config = dict(
    experts_per_token=2,
    router_score='softmax',
    routed_scale=1.5,
    balance_bias=False,
)
Below are experts of layer 4 (counted from 0) of a mixture-of-experts language model. Rows are named router (the router's row for the expert) and show model dimensions 64-127. Each number is 50 + 10 x the weight over its row's rms, rounded and kept within 0 to 99.
After each expert's rows: a language model's description of what the expert responds to. This comes from a sample of Wikipedia text that the model never trained on.

# expert 9
router:65 47 55 41 67 45 56 51 55 48 52 59 51 61 53 38 40 49 50 39 60 48 49 51 46 61 49 60 52 37 49 51 66 45 58 45 60 32 46 64 54 47 39 40 56 65 52 42 36 43 35 67 67 45 56 53 62 59 59 51 59 36 59 51
Description: Word-initial single letters

# expert 10
router:50 66 64 36 43 46 37 25 47 48 33 68 34 47 31 40 43 47 54 54 21 55 66 42 47 48 56 45 34 39 53 48 56 60 48 37 53 51 42 30 55 38 45 47 49 58 54 57 58 49 41 45 43 66 53 66 49 46 55 53 55 58 44 40
Description: Prepositions

# expert 5
router:42 61 59 54 63 49 54 50 45 72 52 65 56 56 58 47 38 49 46 59 47 70 41 49 47 42 37 54 70 53 40 32 48 58 40 54 51 66 40 35 34 65 44 42 64 58 69 54 56 48 51 58 51 32 48 47 56 57 56 61 46 47 41 60
Description: Conjunctions and commas

# expert 23
router:70 47 48 46 45 40 73 41 45 61 59 48 40 46 64 49 64 40 48 51 57 65 46 47 47 57 36 53 35 47 59 49 61 55 47 61 28 50 59 58 74 60 50 46 47 60 52 51 42 35 54 43 53 55 46 66 45 63 46 53 58 72 61 43
Description: Surname first letters

# expert 3
router:45 39 51 61 60 42 58 60 49 45 41 39 38 55 37 59 38 47 26 75 40 63 47 26 61 45 70 56 42 49 46 49 27 57 56 44 55 54 50 59 37 39 52 56 52 60 31 45 55 46 39 46 58 57 38 56 29 36 47 63 34 56 50 59
Description: Past-tense action verbs

# expert 25
router:52 52 56 66 24 40 35 58 31 42 73 41 51 40 34 54 77 36 63 49 63 49 60 64 49 63 36 40 57 44 44 54 25 42 50 41 58 60 57 40 71 51 42 63 52 52 49 58 33 42 46 41 49 51 28 48 54 49 35 39 49 59 45 52
Description: Quantifiers and modifiers

# expert 0
router:43 34 35 35 69 55 64 61 59 37 53 49 44 53 46 48 39 52 51 54 46 42 38 61 64 58 33 37 68 42 53 51 62 43 46 36 40 49 51 60 41 47 62 28 47 41 50 65 69 49 55 50 50 45 51 33 59 36 61 65 48 70 43 45
Description: Foreign-name word pieces

# expert 26
router:60 37 50 44 51 40 63 45 44 59 54 46 43 31 52 56 68 45 55 52 66 51 41 50 52 58 40 53 38 50 54 60 64 57 46 57 25 43 58 56 66 62 47 48 55 51 53 57 35 30 47 41 50 54 44 62 41 60 55 42 61 74 65 37
Description: Mid-word fragments

# expert 31
router:44 47 72 52 54 46 51 55 61 49 41 36 51 41 48 38 38 39 41 66 55 50 39 33 48 43 57 53 30 40 51 36 43 51 66 63 53 64 55 56 38 41 81 59 54 59 54 44 64 41 37 75 32 42 36 51 52 48 52 56 46 46 48 56
Description: Clause connectors

# expert 11
router:48 37 57 61 51 37 37 56 36 51 42 43 74 66 41 48 54 58 55 50 55 58 51 45 53 25 49 45 46 42 49 46 44 45 43 44 41 33 66 37 53 37 50 49 54 53 42 51 47 66 70 57 51 48 51 59 49 50 40 51 40 43 51 46
Description: Biographical role words

# expert 8
router:54 43 39 42 38 66 66 46 36 47 56 62 52 49 60 37 40 35 43 42 48 60 57 55 47 57 36 35 47 53 62 65 45 31 59 51 40 41 50 57 42 51 44 41 34 44 54 40 60 56 29 48 59 53 58 52 42 54 28 46 46 64 39 70
Description: Name-initial capitals

# expert 13
router:70 49 47 39 22 57 57 47 53 39 65 46 48 53 62 39 42 60 41 41 61 56 41 34 46 51 70 55 59 50 64 36 34 48 40 46 48 44 53 49 49 58 37 47 73 64 38 67 48 50 46 43 61 64 46 31 44 60 56 53 69 45 56 41
Description: Word-initial fragments

# expert 1
router:46 56 55 65 59 46 42 54 52 46 52 46 53 55 62 46 48 47 46 37 56 47 43 46 44 54 53 66 49 44 49 67 62 34 64 66 66 26 40 68 36 64 52 62 51 33 44 46 60 47 57 36 62 47 52 52 71 60 66 55 54 44 41 51
Description: Table cell separators

# expert 22
router:26 51 41 48 46 65 43 66 45 41 52 50 61 54 41 37 51 35 47 58 46 36 44 43 33 58 42 46 36 58 53 51 44 38 38 55 63 51 61 34 48 62 57 57 39 73 46 45 52 54 51 56 46 54 63 35 38 53 60 60 43 54 59 39
Description: Articles and copulas

# expert 12
router:44 30 52 64 57 41 47 60 51 49 52 40 53 28 35 64 60 68 55 42 51 39 53 52 67 37 62 52 47 65 43 41 49 42 48 51 50 52 57 34 61 48 41 47 43 46 45 53 35 32 48 37 52 45 50 30 58 40 37 26 52 56 62 45
Description: Common head nouns

# expert 20
router:61 40 52 46 40 58 35 52 42 64 62 41 44 31 41 61 43 67 61 53 48 52 70 60 58 65 65 56 57 67 57 59 66 63 59 42 43 40 38 41 47 56 57 51 41 44 39 43 52 53 59 56 58 41 67 55 54 55 60 29 43 32 49 52
Description: Word-final suffixes, name nouns

# expert 2
router:34 41 68 31 47 65 54 33 46 65 54 60 68 52 55 40 52 70 40 40 47 34 54 64 38 45 61 61 49 78 53 60 38 65 66 50 45 48 40 49 47 44 48 39 39 62 63 41 58 47 52 63 43 56 59 50 59 55 60 50 47 62 30 43
Description: Space before numbers

# expert 21
router:49 56 53 45 51 41 51 58 45 54 50 47 35 61 45 48 28 44 37 31 63 52 45 38 46 58 57 58 47 60 42 45 51 47 62 55 39 50 57 54 38 67 49 54 47 54 38 54 49 55 41 53 56 53 50 52 42 60 52 62 59 59 41 55
Description: Table cell separators

# expert 28
router:43 62 41 47 56 60 58 33 61 62 53 40 64 54 54 50 47 52 68 41 65 53 35 65 56 39 45 50 52 46 50 60 64 48 51 38 47 56 66 81 41 53 60 48 41 39 52 42 51 59 55 41 60 24 48 55 62 44 59 46 62 58 56 33
Description: Mid-word name pieces

# expert 4
router:39 30 58 49 41 54 49 52 48 54 42 40 35 50 42 64 43 61 33 51 38 44 63 61 48 46 37 46 48 58 59 54 53 52 52 57 29 45 47 52 63 25 67 60 44 32 62 51 46 56 57 54 33 24 41 51 44 50 50 28 45 53 63 51
Description: Place and name endings